Experts of a small language model: vocabulary 4096.
Below are experts of layer 4 (counted from 0) of a mixture-of-experts language model. Rows are named router (the router's row for the expert), down (a neuron's output weights, with its number) and show model dimensions 0-127. Each number is 128 + 24 x the weight over its row's rms, rounded and kept within 0 to 255.
Before each expert's rows: a language model's description of what the expert responds to; "comes before" lists some tokens at least twice as common just after its tokens as in all text. This comes from a sample of Wikipedia text that the model never trained on. Tokens count by the router's weight.

# expert 0
Sentence-ending periods, closing quote or bracket punctuation, table pipes, and clause joiners like and, while, although, often before a line break.
comes before: "\n", " The", " ", " In", " He", " It"
router [163 121 115 113 146 181 105 169 133 124 133 134 125 168 112 105 150 170 135 123 120 131 140 121 129 133 124 126 106 103 125 136 116 140 128 147 158 106 188 109 106 124 164 115 102 145 168 141 147 200 118  96 162  91 140 165 158 134 146 121  93 177 150  95 143 167 165 142 116  75 107 107 111 109 175 154 106 172 130 153 134 119 132 167 115 105 151 132 147 100 128 130 125 132 154 126 147 131 138 143 125 120  91 139 104 123 108  94 150  99 117 122  88 116  83 131 134 121 103 165 107 120 144 115 155 113 116 112]
down7 [ 56 126 152 119 139 134 145 175  91 116 146 141  70 126 115 144 149 112 136 170 126 121 137 167 150 110 147 132  95 121 107 141 128 119 127 143 148  87 109 161  80 104 120 160 116 103 129 133 131  89 142  99 138 116 100 107 102 101 119 141 128 115  97 118  99 113 136 148 106 113 141 148 138 142 125 112 135 166 111 147 120 136  90 111 123 172  94 169  93 108  71 168 137 150 117 104 156 118 113 153 137 121 140 139 163 126 136 101 120 142 126 101 130  94  95  89 159 145 127 115 120 129  76 120  91 119 164 103]

# expert 35
Main verbs, often past tense or participle endings in media and sports prose: present-ed by, released, signed, announced, made, wrote.
comes before: " by", " in", " a", " the", " to", " that"
router [121 112 110 144 122 139 115 121 138 147 111 125 129 122 131  95 139 163 117 127 147 107  95 120 108 121  97 126 111 136 130 173 100 125 125 117 156 117 170 111 118 145 111 132  64 122 119 105 135  91 134 142 150 165 144 134 106 116 134 162 163 176 124 127 127 147 111 110 146 107 107 110 121 143 119 147 157 109 105  82  82  94 114 135 172 140 137 137 153  95 148  78 164  80 131 112 130 138 146 102 111 128 158 133 121 175 160  79  94 155 154  96 146 120 134 156 107 137 151 174 126  87 135 122 151 105 197 128]
down0 [149 117 158 151 117 154  97 117 132 134 108 138 124 125 112 100 120 127 155 132 141 125 115 121  95 121 154 130 159 137 177 157  99 129 116 130 112 120 124  90 134 127 132 115  66 127 121 162 111 133 134 136 161 115 156  59 129 105 168 172 156 136 141 162 128 117 151 126 146 151 125 127 161 122 101 167  87 140 122 126 120  94  91 165  90 126 159 136 121 108 132  73 123 171  97  93  77 156 106 135 122 125 148 136 144 125  95  78 152 133 117 135 116 130 118 140 176 158 147 128 117 115 176 158 108 164 139 146]

# expert 37
Subject pronouns and relative words starting a clause after a comma or time phrase in biographies, such as he, it, who, later.
comes before: " was", " is", " had", " has", " also", " became"
router [151 139 110 115 124 131 155 132 136  94 124 116 113 109 174 146 136 180 140 152 163 134 121  92 157 149  75 116 134  87 127 109 164 110 119 109  86 137 148 149 154 103 152 151  96  70 135 152 125 134 106 128 112 125 159 159 148 123 103 140 110 136 116 138 114 110 115 150  81 118 143 119 155 158 130 129  96 164  87  99  95 131 131 183  69 107 152 133 147 109 151 148 102  95 152 108 146 141 118 145 181 103 110 143 116 125 122 111 154 120 152 137  93 123 140 149 111 125 151 127  91 134 143 125 173 126 128  85]
down0 [129 166 134 181 124 119 123  93 142 150 145 122 122 101  86 136 130 114 137 120 150  95 129  89 111 117 118 126 143 152 102 144 171 124 128 150 120 135 107 165 130 186  85  99 153 127 124 116 127 106 128 141 160 110 141  80 101 132 119 108 122 171 146 149 142 130 133  67 127 105 128 146  94 175 166 189 102 152 142 138 135 133 150 141 120 143 140 139 142 178 147 124  99 185 119 151 145 110 107 130 112 103 133 160  90  84 101 153 118 141 143 126 104 167 126 104  92 127 133 106 115 150 112 121 114 149 155 107]

# expert 24
Continuation pieces after a short initial like p, especially ale, ole, arter, plus numbers in sports and election tables.
comes before: " |", "–", "th", ";", " km", "m"
router [116 133 166 132  80 162  96 107 143  74 136 134 150 112 123 167 126 111 124 104 102  95 141 106 114 125 145 120 120 158 133 122 165 127 138 148  73 124 104 125 114 138 126 127 109 163 137 113 153 113 175 117 132  78 131 195 106 139 137 118 174 138 118 101 142  99 166 116 124 116 127 119 106 154 142 142 165 123 130 126 105 115 193 119 104 113 129 127 127 146  97 112 107 139 106 131 131 171 123 123 164 112 147 124 110 135 191 115  89 135 135 109 162 122 172 122  78 153 138 133 101 141 133 141  98 101 162 139]
down0 [127  74 133 107 167 126 133 101 130 152 133 112 139 124 110 128 137 142 102 118 128 155 117 130 149  87 164  62 141 101 156 111 123 141  95 123 132  91 149 138 138 146 119 131  72  97 136 138 179 122 107 105 100 111 111 126 112  95 160  59  98 113 127 150 131  81 123 105 143 129  72 122 105  81 134 149 106 172 160  83 149 138 112 149 155 125 124 138 128 163 147 124 131 109 114 117 126 117 100 143 100 111  88 141 131 135 112 117 115 131 103 111 132 121 187 114 145 114 145 135 125 146 157 136 157 120 134 172]

# expert 8
Starts of names and words, and numbers in match-minute lists and medal tables, such as Battle, L-incoln, 78 after 74'.
comes before: " |", "ed", "–", " (", "s", "ing"
router [101 123 107 118 104 195 141 121 150 113 144 112 110 137 109 148 129 118 120 133 117 118 156 139 124 126 138 143 111 118 151 140 102 100 146 115 135 122  80 160  56 149 131 117 111 133 155  85 196 139 124 171 127 101 141 152 169 148 147 132 126 168  99 110 133 125 119 136 162 155 118 126 112 120  99 110 194 109 151  99 119 127  96 167 117 157 154 128 105 116 119 108 128 167 116 141 125 151 127 132 121 157 186 183 126 112 147 107 103 136 163 135 132 125 128 142 123 126 103 173 131  93 129 143 147 147 167 125]
down0 [117 132 147 139 119  69 148 101 145 110 112 106 106 122 135  94 106 148 127 116 131 127 121 118 154 156 146 152 183 161 168 160 109 135 149 117 136 104 143  78 125 134 164 120 122 145 136 132 120 152  85 152 104 104 136 145  95 141 140 104 106 112 155 109 130 116  94 145 121 132 124 144 109 102 131 114  96 107 154 115 168 158 129 166 131 116 191 107 115 135 141 117 152 112 122 124 107 108 176 144 146 105  98  73 154 129 127 118 103  91 125 131 133 120 131 133 129 145 102 152 116 110 135 120  33 152 156 165]

# expert 16
Prepositions after a noun or participle that introduce a related entity or group, e.g. roles including, such as, sent by, mother of.
comes before: " the", " a", " his", " an", " her", " their"
router [118 127 100 129 163  89 140 133 129 114 112 159 143 110 111 138 103 119 133  79 149 185 109  87 107 127 147  95 110 114 125 145 149 110 113 114 127 108 158 103 127  95 111 116 158 143  70 138 118 113 114 100 154 145 157 128 161 132  82  90 146 160 119 115 135 138 158  96 122 163 120 133 143 178 111 157 125 143 123 107  89 119 156 175 124 100 138 153 145 112 115 128 105 131 138 116 109 145 124  71 111 115 139 127 156 155 125 108 134 151 131 157 138 129 166 126 122 138 136 142  55 106 127  84 121 169 147 177]
down0 [139 141 126 143 100 118 107 106  99 135 132 134 103 161 105 150 184  94 132 145 133 125 118 134 136 110 107 120 171 141  88 105 139 109 117 148 113 116 107 155 142 141 142  93 155 103 115 134 113 128 111  69 142 149  90 112  83 140 112 109 133 117 170  91 120  95 108 146 123 105 139 102 167 125 150 116 122 159 131 123  97  61 106 106 107 160 132 130 116 149 169  73 131 136 103 174 121 137 130 200 151 154 125 131 142 100 136 150 123 113 120 143 134 104 141 134 138 124 117 158 166 120 134 115 181  85 129 107]

# expert 9
Pipe and semicolon cell separators in statistics tables, especially after numbers or blanks, e.g. quarter scores, apps and goals columns.
comes before: "\n", " ", " 0", " 1", " 2", " 3"
router [128 139 107 111 120 109  80 125 127 166 113 127 155 145 122 132 100 112 170  91 121 114 128 152 152 128 148 107 141 156 109 110 133 116 162  80 136 104 104  77 140 116 151 140 130 161 128 133 130  89 100 156 111  96 148 131 112 141 146 125 125 127 141 195  76  89 160 140 108 151 126 129 143 164 143 131 150 110 165 146 156 124 138 156 148 119 127 139 179 132 105 117 155 111 180 165 155 149 128 120 136  95 166 126  81 121 157 116 154 118 146 138  92 163 109 129 106  84 154 101 152 105 164 138 117 128 100 125]
down8 [151 115 115 131 112 132 125  81  89 103 102 129 139 132 105 170 148 155  98 162 132 121 162 146 143 148  87 162  96 162 153 166 151 114 148 152 130 139 147 155 114 120 123 150 147 102 148 112 137 138 120 108 122 116 103 146  91  91 118 147 130 120 142 130  90 133 154 109 110 143 151  82 156 120 124 128 138 128 140 120 148  85  97 151 149 130 109 127  89 116 143 154 149 118 172 112 134 121 148 133 111 117 174 108 103 178  83 131 133  98 142 136  90  75 133 170 126 162 139 180 104 135 127 104 128 136 151  67]

# expert 5
Middle pieces of longer Latinate words, often verb or noun stems before endings like -ated, -ation: qual-if-ying, resched-ul-ed, part-icip-ating, stud, compet.
comes before: "ated", "ation", "ed", "ations", "ement", "ing"
router [132 125 146 130 186  75 122 135  96 126 135 158 125 118 146  86  77 132 129 164 165 130 119 131 126 130  84 156 134 177  78 179 122 159 137 115 122 179 186 116 164 111 124 111 162 141 123 153 125 144 100 161 122 101 149 136 112 133 100 100 156 134 139 141 121  97 135  90 112 110 101 127 117 116 115 101 111 128 133 119 172 123 126  99 139 148 103 105 157 159 121 102 113 121 151 137 125 108 130 106 126 141 174 107 115 132 122 143 166 146 171 119 176 110 163 144 130 141 175 142 119 139 133 145 135 162 126 112]
down0 [123 156 158 110 124 149 118 170 135 167 133 117 160 129 165 123 113 129 124 105 142 143 129 157  97 147 105 129 123  57  77 116 127 151  84 134 139 145 119 100 143 104 173 169 147 124 127 167 127 126  99 132 108  99 135 106 135  99 142 154 122 115  92  96 109 117 105 158 122  95 154  97 147 116  90 111 113 114 165 119 143 161 126 123 156 120 107 141 143  66 142 155 118  94 110 110 116 161 139 138  97 137 101 143 150  95 146  91 110  99 153 127 138 132 108 144 180 154 112 139 146 160 106 114 162 149 151 156]

# expert 51
Blank line breaks before headings, tables or lists, plus inner word pieces like ar in coarse and ng in English.
comes before: "==", "-", "The", "===", "In", "|"
router [144 145 157 164 128 104 124 112 134 122 133  97 137 125 157  87 111 136 119 128 132 163  91 101 187 148 125 114 131 178  56 138 153 138 110 133 126 136 184  87 163 106 128 148  88 119 128 134 126 122 153 109  97 112 111 133  93 140  81 109 160 111 157  84 114 144 147 120 151 139 117 111 133 150 114 131 111 107  85 135 147 127 138 105 120 181 123 123 142 122  91  88 141 117 112 115 142  91 136 116 131 124  98 105  96 119 127 116 135 119 112 103 137 113 155  99 116 122 153  66 140 129 132 127  99 167  99  88]
down0 [123 122 102 128 140 119 113 115  82 139 126 117 128 127  91 161 107 159 105 129 151 175 139 112 145 163 118 122  98 124 133 155 111 126 141 154 149 147  97 132 114 111 103 127 145 152  85 155 127 176 132 182 133 105 106 145  87 132 136 136 140 134 167 117  99 170 122 143 139 128 153 114 123  96 118 139 123  85 143 174 119 145 111 122 133 132 131 132 119 132 145 103 137 131 162 166 125  53 122 125 108 100 138 158 127 147 109 189 100 118 107  78  98 102 111 129 153 126  94 124  72 109 104 155 132  88 164 114]

# expert 54
Person-role nouns like president, director, coach, father, writer, and colons after credit labels like Directed by or Artist.
comes before: ",", ":", "–", " of", ".", " and"
router [123 130 138  62 176 139 125 134 140 139 125 115 129 128 159  76 118 117 154 126 143 116  81 137 137 130 143  85 138 168 146  97 101 122  83 115 110 148 166 110 144 110 105 133 110  88 119 143 119 130 106 111 136 128 126 145 169 137 130 119 142 140 147 164 172 142 149 133 106 145 146 133 109  91 134 186 174 128  85  92 101 175  99 152 142 127 152 132 143 135  75 154 158  80 125 159 142 132  91 114 117 131  77 159 154 132 124 135 146 178 112 140 119 135 120 125 146 155 129 111 133 121 121 114 122 164 148 117]
down0 [150 129 144 108 137 127  74 116 140 128 145 117 163 155 158 116 126 156  74 125 135 135 126 147 138 146 148  91  94 111 148 146 117  95 168 138 126 107 111 151 175 106 112  76 127 140  90  94 116 112 123 134 115 164 148 117 148 178 141 177 125 128 137 146 117 146  98 162 133 105 131 145 127  88 107 134 151 144  76 118 103 109 109 133 108  86 111 125 106 135 145 168 163 125 129 108 143 136 140 134  94  81 161 138 145 115 100 114 131 129 123  91  81 128 173 124 135 192  90 134 147 104 134 138 134 122 141 104]

# expert 14
Line breaks and table pipes ending an item in dash lists or tables, often right after a name or title, such as club names.
comes before: "-", "\n", " ", "|", " -", " 1"
router [101  83 101 121 127 166 129 117 141 116 139 142 104 173 127 116 113 108 137 105 134 115 151 107 130 102 143 136 116 160 147 128 112 132 140 125 154 121  92 148  62 122 152 124 104 134 157  94 205 131 123 154 135 131 140 134 145 137 133 162 118 161 115 131 125 125 139 139 169 125 128 140 127 134  90 104 184 118 164 133 114 115 108 166 120 165 124 115 106 122 112  85 149 166 119 149 122 140 139 116 129 185 168 163 118 109 180 123  80 116 166 140 149 137 157 139 117  94 105 145 131 134 129 154 171 144 177 131]
down8 [ 94 164 123 109 142 144 113 114 120 141 134  82 144 119 129 115  90 142 117 130 149 130 109 106 134 127 103 155 141 139 104 102 157 143 133 124 153  88 114 162 124 130  85 120 111  90 138 141 140 145  95  73 101 145 106 116 138 149 121 144  82  88 132 116 119 117 151 116 162  76 150 152 163  95 131  79  85 132  99 163 140 126 153 140 109 123 143 179 123 123 136  91 135 108 137 143 131 112 160 133 180  96 141 164 128 109 120 116 117 109 138 110 138  91 142  93 111 132 183 123 158 142 139  77 117 176 108 135]